config = dict(
    attn_scale=0.177,
    init_std_o=0.0108,
    lr_head=0.0072,
    schedule='wsd',
    decay_fraction=0.689,
    train_tokens=321100000,
)
Below are experts of layer 13 (counted from 0) of a mixture-of-experts language model. Rows are named router (the router's row for the expert), gate (a neuron's input weights, with its number), up (a neuron's input weights, with its number) and show model dimensions 0-127. Each number is 128 + 32 x the weight over its row's rms, rounded and kept within 0 to 255.
After each expert's rows: a language model's description of what the expert responds to. This comes from a sample of Wikipedia text that the model never trained on.

# expert 61
router [163 101 132 111  94 124 181  55  91 128 154 178  70 157 176 170  85  96 160 173 139  98 146 124 100 134 122  80 152 165 146 112 150 160  89 113 110 134 105  91 132 126 114 145 175  94  84 107  80 122 142 122 142  75  85 176 124  70  77 149 184 106 155 131 117 150 129 162 133  95 110  94 100  83 121 137 147 110  90 178 121 101 154 173  93 123 128 167 110 171 117 104 136 165 201 136 180 131 165 162 118 190 147 101  87 109 168 180 145 117 192 141 190 101 141 128 142 109 106 145 173 183 164 115 129 137 127 126]
gate6 [146  77 110 131 120  90 153  98 130 155 175 137 140 125 184 194 124 159 164 115 144 102 177 128 139 182 157 170 126 135  83  98 104 128 129 119 127 156 139 120 114 145 150 120 123 106 111 111 160 140 138 150 152 102  76 112 100  69 184 133 149 114 143  94  66 179 118 168  96  73 138  93 134 119  76 120  99 135 154 152 157  97 102 150 172 106  86 165  81 111 123  79 159 117 154 148 107 168 130 186  66 113 124 158 147 118 185 121 136  69  87 144 171 183 120  81  60 118 112 101 140  97 148 138 171 184 127  43]
up6 [133 126 167 120 163  99 140 142  63 126 126 171  85 168 162 141  79  18 108 119 114 187 108 101 161 124 152 172 112 177 117 209 135 109 120 144 143  77  82 107 115  90 130 108  92 117 154 131  73 165  88 152 112 174 109 148 204 146 109  86 140 109 132 122 128 107 151 117 120 114 116 133 134 166 184 133 110 115  91 114 185  82 127 106 163  96 114 162 134 160 137 126 146 155 165 144 142 127 149 159 120 112 100 159  96 160 123 102 125 134 169 152 176 157  76  96  72 187 136 146 135 189 156 115 164 160 172  90]
Description: Consonant-onset name pieces. Capitalized or lowercase word-start pieces beginning with consonants in personal names and taxonomy, such as R-uslana, H-ösch, cl-aws, Hol-ofcener.

# expert 20
router [148 103 110  80  82 170 140  83 100  74 148 140 135 118 161 190  73 128 113 128 129  92 133 156 124 131 127 136 120 178 120 121 178 139  59 114 165 123 130 117 135 102  86 189 197  89 102 102 120  82 150 184 107 117 117 116  82 107 128 117 153 130 172 191 129 138 125 127  96 124 115 119  78 101  66 148 182 130 122 170  88  91 159 185 106 139 104 108  84  74  91 162 132 143 171 129 158 138 155 177  97 114 102 128  90 159 178 140 153 111 133 132 177  95 147 137 170  65 136 127 152 106 164  49 165 116 160 105]
gate1 [218 112  98  72 153 150 122  86 115  98  52 106 143 135 147 148 125 103 111 169  37 135  71 169 157 136 157 164 119 123 148 130 139 130 112 139 144 114  80 157  88 114 114 169 161 162 114 116 143 151  67 141  89 103  71 101 129 126 140 159 153  79 163 110 132 154 124  93  65 133 118 113 115 101 123  75 134 159 161  86 121 166 156 150  98 123 141 119  94  54 148 156  65 141 141 150 125 159 142 151 127 106 156 173 120 171 120 115 160 152 153 132 186 151 176 144 131 118 123  59  66 125 135 173 174 105 163 148]
up1 [ 65 111 131 154 114 128 131 128 168 103 118 130 138  98 140 119 120 127 140  96 149 145 133 174 128  44 121  95 121 110 109 165 100 141 179 195  86 140 185 118 131 118 165 140 100  98 106 103  72  47 114 164 137 126  77 138 109 109  90 119  85 163 133 132  59 159 144 117 164 112 107 143 131 161 148 136 152 125 117 127  80 114 111  76 102 121  94  71 151 140  45 169 127 194 125 142  81 191 144 131 120  73 134 113 156 109  61 138 117 144 136 124 117 101 144 154 144 135 108 204 114 103 170  85  80 160  67 138]
Description: Name-internal syllables. Middle and final syllables of personal and place names, such as ran, se in Chelsea, ton, bert, inson, often in lists.

# expert 42
router [160 126 107  91  27 168 196  75 128  73 144 155 137 159 152 154 115 185 175 138 187 129 204  78 108 104 159 118 143 138 148  76 108 161  95 183  94 150 121 117 147  96 147 134 166  77  95 130 107 100 155 191 129 115 122 124 149 105 152 123 141 118 148 152 119  85 161 123  73 136 110 138  72 103 112 148 142 120 106 184  76 122 160 119 145 132  78 122 131 140  80 120 118 132 179 132 134 120 144 188 129 102 112 134  51  90 140 102 172 110 135 116 174  78 142 126 157  65 138 136 132 169 157  99 114 136 153 124]
gate1 [101 150  89  73 131 107 145 104 130 114  99 151  89 130 141 183 106 196 129  95 179  98 120 119 129  94 162 123 155  77 144  91 129 132  81  70 130 165 101 130 138 120 163 128  94 132  95 218 170 122 128 111 117 133 101 102 135 142 107 118 178 145 108 121 122 159 141 178  98 111 132 137 119 113 173 145 137 124 171 169 124 123 163 138  91 125  44 115 107  85 124 152 126  66 148 204 143  71 105  76 140  91  86 163 120  64 106 106 109 160  48 123 156 123 132  90 109 157  94 124  87 132 170  90 118 200 150 148]
up1 [123  99 147 180 126 101 196 189 174 114 141 123 151 115 111 140 146  69 171  98 136  66 153 125 134 114 127 139 111 174  47 166 186 133 110 126 146  99 110 141 159 174 108 133  86 126 141 135  82 106 179 135 158 127  84 101 163 177 117 165 162  99  88 163 123 146 184 111 181 158  60 135 147 162 125 176 186 140 155 113 119 193 127 132  92 126 118 132 103 113 168 108 132 176 101 198 134 152 118  87 155 134 159 132 159 148 125 126 178 137 152 116 112 148 113 120 122 149  66 103  67 112 107  78 136  88 117  77]
Description: Foreign names, odd symbols. Pieces of German and other foreign names, plus spaces, slashes and symbols in formulas and tables, such as Wä|h|ler, Sch|um|acher, W|iz|z.

# expert 36
router [120  89 100  69 116 120 211  64 106 113 174 173 131 190 164 167  48 100 136 162 106 148 207  87 128 147 162  91 123 164 125 141 169 145  77 117 109 119 145 132 122  98 112 148 182 113 100 130 108 110 157 142  91  67 132 143 117 126 145 116 189 173 163 127 172 129 180 155 122 139 109 127  79 112 132 112 128 137 112 172 127 128 178 163 115 147  67 178 163 102 117 130 121 147 138 148 170 158 119 171 135 171 102 103 141 120 151 142 152  94 147 163 180  86 140 152 176  50  90 123 129 133 132 111 128 157 126 176]
gate1 [ 74  58 154  82 126 112 159  65 128 135 118 197 187  48 140  82 133 145 149 148 116 105 147  70  86 134 136 126 153 137 155 162 133 158  81 166  58 120 160  97  76  98 110 144 123 120 165 139  80 121  85  79 117 102 164 136 110 183 127 106 105 118 108 132 128 154 129 169  95 125 143 152 134 177 163  60 196 137 135 157 167 140 123 178 138 147 149 155 108 142  92  45 151  85 115 161  96 115  77 162  84 128 132 143 108 143 123 128 144 121 157 103 184 144 115 155 135 100 149 137  95  80 117 102 109 133  96 119]
up1 [137 138  69  76 175  70 189 159 136 100 163 158 133 119 114 130  94  63 123 107 149 153 124  87 119 106 190 116 141 203 150 163 103 114 144 119 123 108 159 159 163  90  88 140 121 113 111 165 112 142  98 144 101 187 156 130 149 150  95 133 199  95  81 180  97 140 139 134  57 140  78 134 100 126 112 156 172 126 192 113 122 165 111 110  66 118 143 120 130 113 103 120 144 126  63 154 153 174 101  76 153 158 108 121 103 105 105 124  67 115 179 178 118 157 119 145  94 157  75 147  83 165 134 126 104 117  93  99]
Description: Word pieces, reporting verbs. Inner pieces of longer Latinate words, such as ar|gu|ably and eff|ic|acy, plus reporting verbs like described, said, stated, noted.

# expert 21
router [141  90  45  74 117 118 139 104 114 117 197 158  77 138 193  98 117 160 115 151 105 148 168 110 127  88 157 110 185 170 121 126 157 138 107 111  72  97 118 107 123 132 142 134 220 131  87 154  71 122 129 142 117  98 128 151 149 105 113 182 137 132 159 130 156 130 159 165 138 137 109 116 103  90 109 150 107 129 107 183 121 139 145 186  98  86  97 183  99 125  66 105 125 156 161 111 142 140 141 134  93 131  91  79 113 140 154 125 209 122 173 173 154  96 110 151 173 134  75  91 143 180 165 126 162 195 123 137]
gate0 [130 118 132 178  94 119 133 128 122 186 192 143  99 120 146  73 144 134  85 141 100 131 154  90 131 140 156 160 104 141 164 160 105 137 101 103 152 142  63 144  84 134 153 153 200 166 109  59  67 121 129 163 121  97 103  97 128 102 137 157 134 168 122 128 141 152 181  96 117 168 101 154  92  73 119 100 133 145 167 114 149  74 121 118  80  68 130 105 119 136 102 122  88 162 119 104 179 165  79  78 142  95 124  93 135 166 163  96 200 161 129 139 112 115 118 186 187 125  29 158 148  96 123 103 134 137 156 114]
up0 [133  77  98 121 161 186 158 149 145 144 130 102 153 155 127 109 139 130 120 110 117 124 123 155 117 131  92 111  55 132 130  59 135 142 154 147 119 108  93 107 175 127 145 129 156 154  62 129  76 125 150 127  82  95 129 101 104 100 121 107 108 199 167 136 191 129 116 110  66 116 163 151  98 124  87  97 152  42 133 122 149 155 187 135 128 106 140 137 165  77 142 134 129  70 115 160 121 148 144 121 172 147  58 137 132 125 146 199 108 167  95  78 116 112 111 126 143 179 173 164 152 147  93 129 109  50 178 198]
Description: Word-initial consonant pieces. Single consonants or short consonant clusters starting a word or following a prefix, e.g. N, L, D, pr, tr, the r in Intruder.

# expert 59
router [124 106 111 110  49 146 201 119 115  88 146 160 108 129 140 150 157 160 133 145 142 144 158  74 118 139 168  97 168 138 148 121 155 156  78 144  94 138 111  91 125 113 164 161 142  61  95 133 111 105 129 202 124 112 148 169 161  77 143 118 190 110 117 143 176  73 127 158  89 143 112 135  46  95 171 155 145 120  93 200 131 113 167 146 150  94 101 148 101 130  95 139  78 151 152 112 157 166 152 149 124 126 119  95 121 128 153 111 158 127 183 104 117  71 169 146 174  93  54 102 142 154  93  78 179 148 156 102]
gate1 [172 128  72 153  54 149 161 109 162 130  88 155 101 122 153 105 154  86  48 134 113 158 176 118 107  82 137 110 109  78 141 121 128 134 148  88  72 125 107  79  75  91 176 146 163 134 150  85 111 119  92 203 128 139 141 137 144  87 109 109 128  94 197 137 146  72 154 111  93 122 157  88 108  82 119 147 127 132 113 142 120 133 155 116  99  95 211 130  91  96  99 109 158  87 113 130 102 129 154 104 125  89 168 132  88  88 122  83 119 110 115 147 114  98 162 224 139 106 115 128 110 128  84  72 120 145 110 171]
up1 [ 83  95 120 209 124 138 139 142  97  89 131 117 134 136 125  89 106  69  70 119 117 104 119 161 114 142  72 132 119 123 126 209 160 159 110 123  61 171 178 166 160  80 132  84 187 111  99 136 134  90  75 179  90 126 155 117 112  86 118 142 117 104  79 194 173 149 125 142 148  80 161 130 177 112 137 137 123 130 141 125 153 185 192 153 143  98 132  85 167 149 184 117  83 119  86  74 152 143 145 107 131 137 125 146 140 120 160 130 105 132  72 116  89 150 133  90 158 128  74 101 118  81  98  73 114 129 150 151]
Description: Short vowel-consonant pieces. Short word pieces like it, at, ast, ock after an initial consonant inside words: restitution, flattened, haste, cocaine.

# expert 49
router [146 103 116  77  77 114 174 113  89  97 174 181 104 131 168 137  93 119 130 192 148 104 174 158  84 139 153  92 168 110 108 101 150 166 113 148  73  92 148 139 134 124 147 171 161  91  74 127 137 109 135 142 106  98 130 129 125 143 143 114 121 155 205 116 180 151 187 137 119 137  91 107  91  96 140 144 107 115 101 148 108 111 191 111  87 111  87 148 138 131  69 156 122 186 109 106 167 183 140 193  94 122  90 100  91 135 148 124 164 119 193 152 143 112 168 173 204  61 122 108 115 135 116 131 186 162 150 128]
gate1 [107 112 170  69  51 141  79 124 112 161 207 140 148 139 108 106 132 113 142 121 131 118 229 124 170 179  73 140 125 128 129 189 122 140  99 164  66 164 150 180 160 103 167 104 123 145 107 150 158 161 162 126 130 144  88 177 142 140 117 102 129 134  76 134 153 164 177  71 137 150 156 119 116 150 184 156 118 103 139 138 104 125 123 173 128 105 128 144 143 136  92 141 129 107 118 209 129 170 114  79 138 129 101 141 104 110 108 159 188 122 107 139 148  70 121 102 176 145 157 196 148 132 129 179 171 141 112 175]
up1 [ 97 162  95 130 110 121 118 112 156 121 154 181 142 121  97 188 147 120 156 124 145 137 136 118 132  98  94 106  92 120  73 161 107 125 115 184 139 133 115  97 202 143 110 151 101 146 145 160 168 130 183 119 124 119 144 123 140 143 115 125 130  82 161 109 118 162 153 165 136 113  95 179  93 172 193 173 124 137 183 223 158 135  89 140 127 133 128 120 194 138 124 160  94  93 102 119 139 151 163 137 176 148 127 206 135  55 184 128 176 109 177 172 127  80 152  88 108 127 163 157 147  84  71 120  71 101  87 142]
Description: Verbs and their prepositions. Verbs and verb endings in narrative prose, plus the prepositions following them, such as received, using, pres-erve, organ-ize, with.

# expert 2
router [152  78 111 116  45 123 175 117  87  54 146 172 111  99 198 162 138 149 122 112 116  89 120  78  95 126 136 123 191 158 127  92 162 131  84 101  97 142 124 121 124  75 107 137 173  79 100 141  94 117 125 188  79 113  73 109 166  95 144 103 124 118 144 166 161 133 176 158  96 122  83 109 109 122 101 129 156 108  88 164  94  94 169 163  97  94  87 123 139  96 101 157 158 128 130 140 217 160 181 141 156 162 119 180 114  72 162 118 158 143 149 154 164 113 150 138 152  92 115 120 102 144 154  93 174 158 111 135]
gate0 [145  80 125 133 127 127 212 141 110  78 151  35  85  82 116 137 109 133 176  59 138 105  83  98  99 147 156 100 166  77  28 131 195 139  83 148 143 110 124 121 129  90 109 109 145 141 168 165  69  92 100 106 125 172 153  86 135 155 117 144 126  99 198 172 148 124 106 191 159 141 127 100 151 101 132  89 104  91 171 148  90 112 175 126 158 129 131 132 164  66 121 138 133 204 111  96 133 174 158 109 148 124 128 171 126 104  99 128 111 116 107 133 114 104  89 131 120 133  86 116 120 134 125 114 121 150 115 119]
up0 [124 104 158 132 132 143 118 173 141 148  95  98 105 158 133 160 102 105  83  78 112 184 101 126 108 135  93 156 112 124 152 145 107 136 146  92 130 151 133 119 170  89 210  92 150 109 146  88 133 106 118  88 158 100 122 140 121 122  85 153 101  86 141 152 116 110 162  80  92  84 173 150 161  82  95 122 114 198 130 117 155  88 139  81 160  86 136  71  90 119 134 174 127 139  54 122  92 158 135 178 180 108 200 110 101 148 124 136 159 193 143 146 187  79  53 114 151 169 153 162  58 139 158 132 154 130 138 137]
Description: Title and noun endings. Final pieces of nouns in titles and names, such as theme, line, series, Brigade, Images; also series, story, Battle after the.

# expert 5
router [122 112 109 134 108 156 132  86  76 126 132 160 132 154 167 176 120 143 159 107 163 111 194  87  36 126 154 123 128 146 125 101 135 123 131 118 101 130 109 120 163  85 158 204 162 112  84 109 143 107 124 149 126 101  84 123 149 133 118 161 178 157 132 122 158 116 140 188 102  81 112  91 107  69 150 140 149 129  79 188 110 106 189 154  85  93  94 143 137 140  94 176 100 184 165 144 149 156 144 143 129 159  83 122 107 130 153 160 186 105 162 116 174  67  79 118 171 107  81 129 105 182 161 115 131 193 182 145]
gate1 [144 191  84 164 130 151 147 122  61 136 190  91 138  85 127 112 169 150 160 158 115  75 172 104 106  68 150 146 162 117 121 113 102 135  85 135 125 109 154  55 135 174 140 121 101 133 118 108 165 154 121 133  99 169 114 135 117 147 126 139  82 181 133 106 191 152 120 136  99 102  94 153 152  67 158 113  93 141 124  97  62 146 133 154  51 116 114 151 187  98 193 155  39 123  99 136 154 119 110 129 183 145 139 120 120  61 112 109 194 114 145  73 134 150 134 124 117 134 116 101  94 156 104 146 180 123 138 141]
up1 [ 26 116 158 161 110 176 123 147 173 124 168 111 113  63 100 103 143  78 120 145  80 114  98  84  87 119 177 183  81  90 117 101 143 164 113 104 188 135 123 148  92 148 101 141  88 108 144  97 129 101 140 114  63  97 171 127  75 133 120  79 105 113 138 151 100  95  87 110 111 155 141 107 151 133 133 165 110 150 121 129 125  90 151 129 125 141 135 165  88  77  73 138 166 112 146 172 148 134 148  83 137 109 117  93  61 115 145 124 108 150  58 206 131 125 133 147  71 141 119  88 133  60 159 116 173 132 103 113]
Description: Numbers with measurement units. Digits and decimal fractions in measurements, stats and table cells, such as 7.3 m, 3.7 L, 60 minutes and 1.68 m.

# expert 34
router [197 169  80 107  74 143 160 105 109  71 153 152  91 137 168 203  83 149 147 143 160  91 175 112 121  95 116 138 161 180 109 119 161 120  70  92 101 134 121 137 126 111 152 205 191 108  77 140 111 113 171 165  89 104  94 124 146 116 167 109 172 166 156 127 141 107 145 131 134 143  92  69 100 152 134 160 185 130 101 197  56 104 173 144 124 138  82 182 114 123 105 123 144 188 106 103 135 122 117 166  98 142 148 126 114 120 165 126 146 118 136 146 143  97 117 107 112 112  89 128  87 190 186 124 132 141 130 168]
gate1 [145 135  90 154 155 125 164 205 116 115  99 103 160 174 139 147 117 140 154 149 115 135 116  98  79 164 127 127  90 184 100  76  98 110 133 123  71  95 211 115 128 133 144 155 180 163 111  73 126 124 139  86  92 115 184 114 143 158 155 102 172 129 197  86 123 117 142 110 113 176  92 122 138 122 119 140 158  52  84 165 101 130 155 116 140  99 174 164 120  87 145 144 133 145 141 133 103 191 113 160  80 180 105 202 141  78 160  77  47 130  98 151  99 156 147 147 106 107 133 160 116 115 154 161 132 131 116 100]
up1 [ 87 157  85 117 144 124 135 116 144 140  82 196  79  95  81  88 123 119 119 181 116 109 149 147 110 166  68  89  99 133 167 135  42 180 134 119 172 199  74 174 142  92 125 165 132 140  49 161 115 116 149 175 131  98 168 157 145 151 133 109 124 117 105 138 110 113 121 157 134 191  75 147  96 130 139 155  81 118 127  97 113 146 108 107 126 152 108 140 115 110 144 123 113 110 124  86 200 153  92 100 117 127 145 128 141  52 131  92  95  95 173 107  60 113 145 115 114 148  67 176  77 153 108 101 139 152 133 103]
Description: Tables, acronyms, line breaks. Line breaks, capital-letter acronym pieces and table cells in lists, infoboxes and discographies, such as IEEE, USSR, BPI:, Soviet Union.

# expert 18
router [120  45  98 112  98 136 198 122 139 124 151 163 111 139 187 147 119 191 131 174  93 136 176 130 121 140 126 108 163 159 129 130 150 177 121 113 103 108 143  76 160 111 138 187 145 112  34 142  68 112 150 136 121 129 151  98 110 122 121 136 200 129 154 111 181 112 174 135  93 104 100 122 118 125  98 195 146 110  92 177 127  94 147 166 101 133  64 153  78 135 108 106 126 142 174  99 136 139 131 130 118 117  81 120 143 125 168 159 149 124 169 148 158  89 158 162 175  64 112 109 177 149 167  82 130 199 140 110]
gate0 [ 86  73 170 146 118 108 144 146 156 156 100  94 133 151 179 126  81 112 126 116 111 133 157 145 163 130  68  76  80 150 168 155 163 153 101 117 163 147 139 109 178  70 137  83 137 144 140 110 163 127 142 140 164 131 170 114  89  73 148  88 189  80 208 121  73 127 175 138  88 116 108 129 108 149  87 125 156 154  93 168 100 169 150 161 103 107 146 155 106 102  68  83 143 143 172  86 160 172  66 152 128 147 161 139 151 169 125 127 112  76 200 109 110  93 133 165 119 127 150 126 129 110 134  66 151 105 169  98]
up0 [143  90 207 153 101 136 116  95 121 161 163 159 121  92 117 104 162 115 129 144  24 127 138 121 119 200 150 120 147 117  50 109 128 152 125  84 126 138 140  87  84 159 121 135 110 137 117 126 110 130 103 181 142 119 118 121 115 109  65 155 104 141 140 104 105  64  61 121 111 124 125 117 123 134 104 211 120 112 120 113 100 114 101 186 140  74  88 204 103 167 116 117  49  85 178 123 173 131 133  84 110 136 101 129 105 116 104 100 114 141 117 190 160 136  91 116  59 143 147 171  97 114 133  99 124 131 155 154]
Description: Mid-word vowel pieces. Short vowel or consonant pieces inside longer words before endings like -ate or -ation, such as Ind|u|cted, ter|ra|ce, contin|u.

# expert 19
router [129 116 114 131 123 173 147  99 121 106 179 167 122 108 169 173 115 132 109 115 167 104 171 130  78 142 128  60 160 151 119 134 150 111  89 148 132 115 117 149 181 108 158 177 216 114 117 100 139 110 153 156  93 112  71 142 157  82 145 137 163 144 146 129 172  79 148 198 117 100 134 126 105  92 146 130 196 106 133 202 132 127 187 172  88 122 121 114 129 130  69 148 114 167 140 120 173 102 149 162  70 117  99  97  80 171 158 171 135 125 123 140 165  65 119 156 167  97 112 124 128 211 144 121 142 169 175 161]
gate0 [130 101 168  94 146 120 158 142 118 155 153 106  73 134 170 101 106 131 166 161 113 108 107   7  90 158  98 119 114 106  96 167 107 108 116 140 104  91 148 168 166 180 156 152 165  93  90 114 107 104 106 173 100 129 133 191 155 189 166  99 135 136 107 170 105 112 130 164 143  88 135  95 130 145 146  93  50 164 102 129 157 145 147 129  85 124 218 157  92  64 144  40 106 105 125 136 172 154 123 117 144 131 133 134 193 119 160 133 166 100 135 157  92 166 140  86 119 132 156 101 141 158 113 128 109 139 129 129]
up0 [113 121 133 145 108 164 133 107 154 138 164  87 188 145 170 170 158 133 106  92 146 100 129 136 177 106 190 138  91 119 201 147  86 112 124 116  92 141 106 188 157 165 154 112 198 123 122  92  62 204 164 178 158 110 147 147 135 121 181 139 178  92 175 123 149 136 101 182  90 161 136 156 144 171 181 120 142 109 162  80 118 112 134 113  74 158 108 101 163 108 112 131 113  77 143 158 129  86 145 123 122  80 118 117  99  96 119 185 121 163  82 129 106  75 144 116 154 120 160 125 126 119 113 124 192 121 195  89]
Description: Years and numeric digits. Digits and year fragments in dates, ranges and scores, such as 198, –19, .6, 189, often inside parentheses or tables.

# expert 52
router [166 119  89 106  48 149 144 111 112  80 177 135 119 104 149 122 127 114 139 132 141  46 131  62  93 107 182 119 186 191  96  80 121 179  75 110  84 148 117 126 110  86 125 164 139 102  83 105 149  99 152 156  93  58  92 115 126 112 123 142 163 148 144 117 161 129 191 161 111 138  86 121  53 104 136 147 133 133 113 163 123 106 170 162  57 149 120 162 128 108  96 145 169 116 154 142 172 136 145 198 130 185 127 130 104 112 159 109 172 149 162 156 111 142 152 163 133  86  79 104 106 163 124  90 134 143 119 153]
gate0 [ 73  95 120 166 135 139 141 132 115  93 138 163 122 162 110 119 124 140  77 148 150 172 160 120 141  97 183 101 130 140  84 109 150 147 118 117 131 114  80 122 111  50  98 202  49 124  87 172 118 136 145 180 169 116 134  28 181  60 159 129 157 152 100 131 109 171 155 134 189 132 157 110 107 142 114 157 125 151 114 102 114 165 155 134 138 103 111 101 145 118 123 131  80 128 117 123 131  75 105 143 125 140 106 193 132 100  81 104 144 139 185 157 145 102  85 112 132 124  62 117 109  67  95 120 185 165  85 163]
up0 [120 115  74 143 132 115 146 126 131 162 105 147 196 121  86 159 133 153 148 123 144 169  74  68 124  80 161 130  71 143 151 155 138  97 116  95 157 162  93 115 128 146 135  95 126 133 115 172 204  93 227  96  69 154  93 152  94 125  97 144 166 115 140 101 140 136 121 105 149 129  92 122  83 133 106 153  95  95 137 123 140 117 127 124 132  52  62 143 152 122 101 165  70  95 112  78 160  71 123 139 127 137 130 131 131 112  97  96 165 187  82 159 129 168 128 181 153 163 145 157 144 153 139  53  75 161 101 118]
Description: Abstract plural nouns. Common nouns, often abstract or plural, after the, a or his, such as conditions, students, career, development, programs.

# expert 28
router [146 143  89  79 109 186 138  58  86  98 112 135 138 148 163 176 105 148 138 121 146  91 167  97  75  90 140  89 174 129 105 115 187 179  75 132 126 176 146 108 178  86 104 162 191 118  69 128  64 115 172 116 110 104 103 163 164 122 124 144 135 166 151 195 169 139 132 139 115 123 127  87  96 113 127 187 197  90 112 184 137  77 170 176  76 141 141 159 105 108 108 128 141 148 168  74 159 147 153 174 134 121 129 122 108 106 188 162 158  92 153 125 142 108 105 130 151 125  87 145 142 131 144  95 147 128 121 154]
gate6 [111 156 113 163 168 118 164  99 109 114  90 163 172 130 136 154 120  95 130 185 135  77 149  75 134  77 149 131 216 174 106 133 131 129 165 105 141 141 147 148 158 141 110 106 141 102  79 172  95 155 163 108 105 116  97 166 167 149  93 169  84 147  88 152 182 101 101 150 140 208 128  79 102 129 114 160 138 145  87 101 179  99 125 110  69  83 156 141  88  89 119 182 146 102 149 123 155 129 146 199 117 125 123 137 122 134 162 169 112  95 144 175  61 115 176 153 103 175 163 155 112 156 123  67 141 161  96 146]
up6 [142 146 139 103 221 126 121 149  86 154  89 205 147 151 101 167 131 108 118 120 119 132 183 120 122 127 157 112 126 109 129 113 125  80 113 130 165 134 145 136 143 141  59  84 173 150 142 164 119 155 154 137  92 149 147  70 157 172 162 165 134 136 108 177 128 138 123 120 128 162 115 110 153 133 138 143 131 135 161 127 197 111 120 101 143 114 161 147  91 112 137 210 113  91 119 179 102 142 175 133  79  72  70 188 124 161 169 136 199 114  74 135 108 179 206 173 126  97 155 137 161  79  97  83 144 150 113 140]
Description: Name and title starts. First pieces of proper names and titles, often after of or a colon, such as Politics, DMPA, Second Nature, Lotus, Ed Sheeran.

# expert 35
router [152 141  79  65 102 136 166  58 119 103 202 147  94 158 206 163 120 178 107 119 184  98 137  73 129 144 110 110 141 185 122  98 129 140  90 100  98 125 161 116 144  80 141 191 182 102  79 142 124  62 158 108 123 117 100 150 156  94  96 145 180 134 182 143 110 123 193 165 124 107 114  97  87 106 129 180 166 113  96 155  96 119 181 138  91 150  77 159 163 125  89 116 140 141 143 110 131 144 150 161  95 144 125 137  99 142 175 155 173 127 126 132 138  63 102 139 158 111  88 127 109 188 141 109 141 152 113 123]
gate0 [193  52  99 106 173 195 100  56 119 132 132 140  92 152 143 132  70 107 124 106 177 116 120 115 112 182 126 155 109 220 114 105 123  85 106 127 112  99  98 129 142 101 142  95  79 137 108 124  81 115  78 135 113 116  62 132 181  92 139 140 135 157 180  84  76  83 150 159 115 137 117 192 156  96 174 127 132 114 131 112  88 145 145 147 159 106 138  97  99 177 111 151  84 110 175 100 102 123 127 145 109 125 156 170 108 145 109 103 143  89  89 117 150 127 137 157  47  71 131  98 139 161 173 133 132  94 140 143]
up0 [ 82 153 187 140 117  97  77 161  46 121 156 157 123  74  75 107 149 161 153  88 101 125 104 113 116  60 173 110 131 108 162  78 141 144 151 140 117  94 128 117 146 144 139 109 165 195 115 149 182 127 118 183  96 165 165 134  93 117 131 104  90 121 121 146 179  97  83 146 114 148  90 135 155 104 110 109 103 188 170 114  86 165 164  99 165 125 159 121 148 104  53 111  85 132  90 133 113 152 142 110 124  95 151 161 150 121  72 154 103  80 167 166 144  81 122 105 129 104  88 131 144 161 154 131 116 210  74 114]
Description: Acronym letters. Capital letters and Roman numerals inside acronyms and codes, usually in parentheses after a full name, such as NRDC, NIDA, XI.

# expert 13
router [157 145  83 110 141 153 166  61  67 130 124 154 107 146 160 127 129 129 170 188 115  76 140 111  49  80 156 104 161 127 150  93 161 157 106 131  79 143 138 108 164 108 109 154 165  91  82 136  72 116 160 109 129  84 123 159 127  99 117 180 153 140 147 128 151 132 132 180  85 100 114  75  88 124 112 161 155 134  99 177 107 118 138 209  85 126 103 185  91 143  95 141 175 132 166  71 176 167 168 152 143 155  84 137  89 104 139 146 157 100 135 123 158 109 103 124 150 136 146 133 142 214 145  73 163 119 118 160]
gate1 [132 151 120 136 105 124  84 101 109 152 148 119 135 109 184 106 163 122 121 172 115  97 141 128  82 126  98 174 158 144 183  41 140 181 117 113  32 151 168  86 209 161 141 143 117 163 158 123 119 142 115 156  61 188  94  96 176 113 119  95  98 106 177 168 109 132  92 102 105 135 173 120 129 135 108 127 112 104 144 168 105 119 131 180 139 112 106 175 118 133  75 140 152 135 129  90 138 134 143 142  95 198 149 121  55  80 119 124  95 117 155  97 145 139  76 167 153 195 140 111 106 150 113 132 177 112 163 143]
up1 [135 105  98  27  66 162 157  68 157 101 174  76 111 127 146 144 188 148 135 183 105  56 121 144 157 123 199 145  99 131  94 124 102 143 100 109 162  92 177 133 112 122 103 122 130 108 109 159 126 128 108 117 118 142  94 166  87  94 139  98 152 118  96 178 131  88  92 156 100 113 140  94 149 146  52 128 136  92 143 108 155  98 122 134  78 103 155 122 121 145  99 160 116 156 114 104 125 105 134 183 184  97 132 124 109 203 122 100 107 126 106 192  86 165 144 117  95 152 107 133 135 161 159 181 140 114 202 109]
Description: Word-initial prefix pieces. Opening pieces of words split into several tokens, often names or Latinate terms, such as con-, sub-, Ar-, Cal-, inter-.

# expert 55
router [161  98  95 113  47 114 151  77 115  53 155 135  84  96 146 184 112 160 147 157 129  91 172 111  82 146 124 118 190 165 107 121 111 181  84 112  85 132 151  94 108  82 108 188 150 107 112 127 132  95 130 176  80 121  49 137 112  96 135 159 123 101 183 155 157  88 160 151 106 127  76 120  74  74 105 167 130 143 126 163 122 115 151 156  84 132 127 128 149 111  96 196 160 148 144 134 216 133 154 166 156 135  89 107 102 133 181 108 170 143 146 175 121 128 112 119 118 112 122 114 120 146 159 130 161 130 138 177]
gate1 [ 90  99 143 117 169 114 116  97  77  88 152 129 134 102 184 105 112  99 139 137 133  84  97 120 143 145 155 193 135 154  92 109 124 122  80 148  92 119 149 100 106 150  69 168  94  78 195 142 127 107  98 149  61 159  73 119 137  83 187  51 124  43 107 187 137 129 181 126 194 149 125 132 151 139 165 121 154 163 166 146 115 134 138 166  89 106  74  75 146 105 112 168 149 142  84 166 130 146 145  97 142 106 142 111 130 165 121  71 181 160 141 120 135 114 114 111 119  68 115  87 101  97 147 125 130 140 125 173]
up1 [137 169 146 143 107 110  95 186 144 133 108 151 182 158 101  75 124 110 148 109  86 155 113  86 180 111 145 112 162 124 144 136 171 129  69 179 143 144 115 156 141 191 175  92 130 124 164 161 117  81  89 140 110  69 158 135 191  88 166 170 138 153 126 195 181  65 166  78 104  71 170 166 138 108  90 137 177 111 205 110  86 173 124 148 118 132 133  88 141 118 167 146 126 144  98  78 164 139 101 147 185 133 142  91 139  91 112 168 112 140 203 116 150 112  97 132 120 136 147 143 103 130 122  98 143 113 149 142]
Description: Media and work nouns. Head nouns for creative works and institutions after "the", such as film, album, song, book, music, team, church.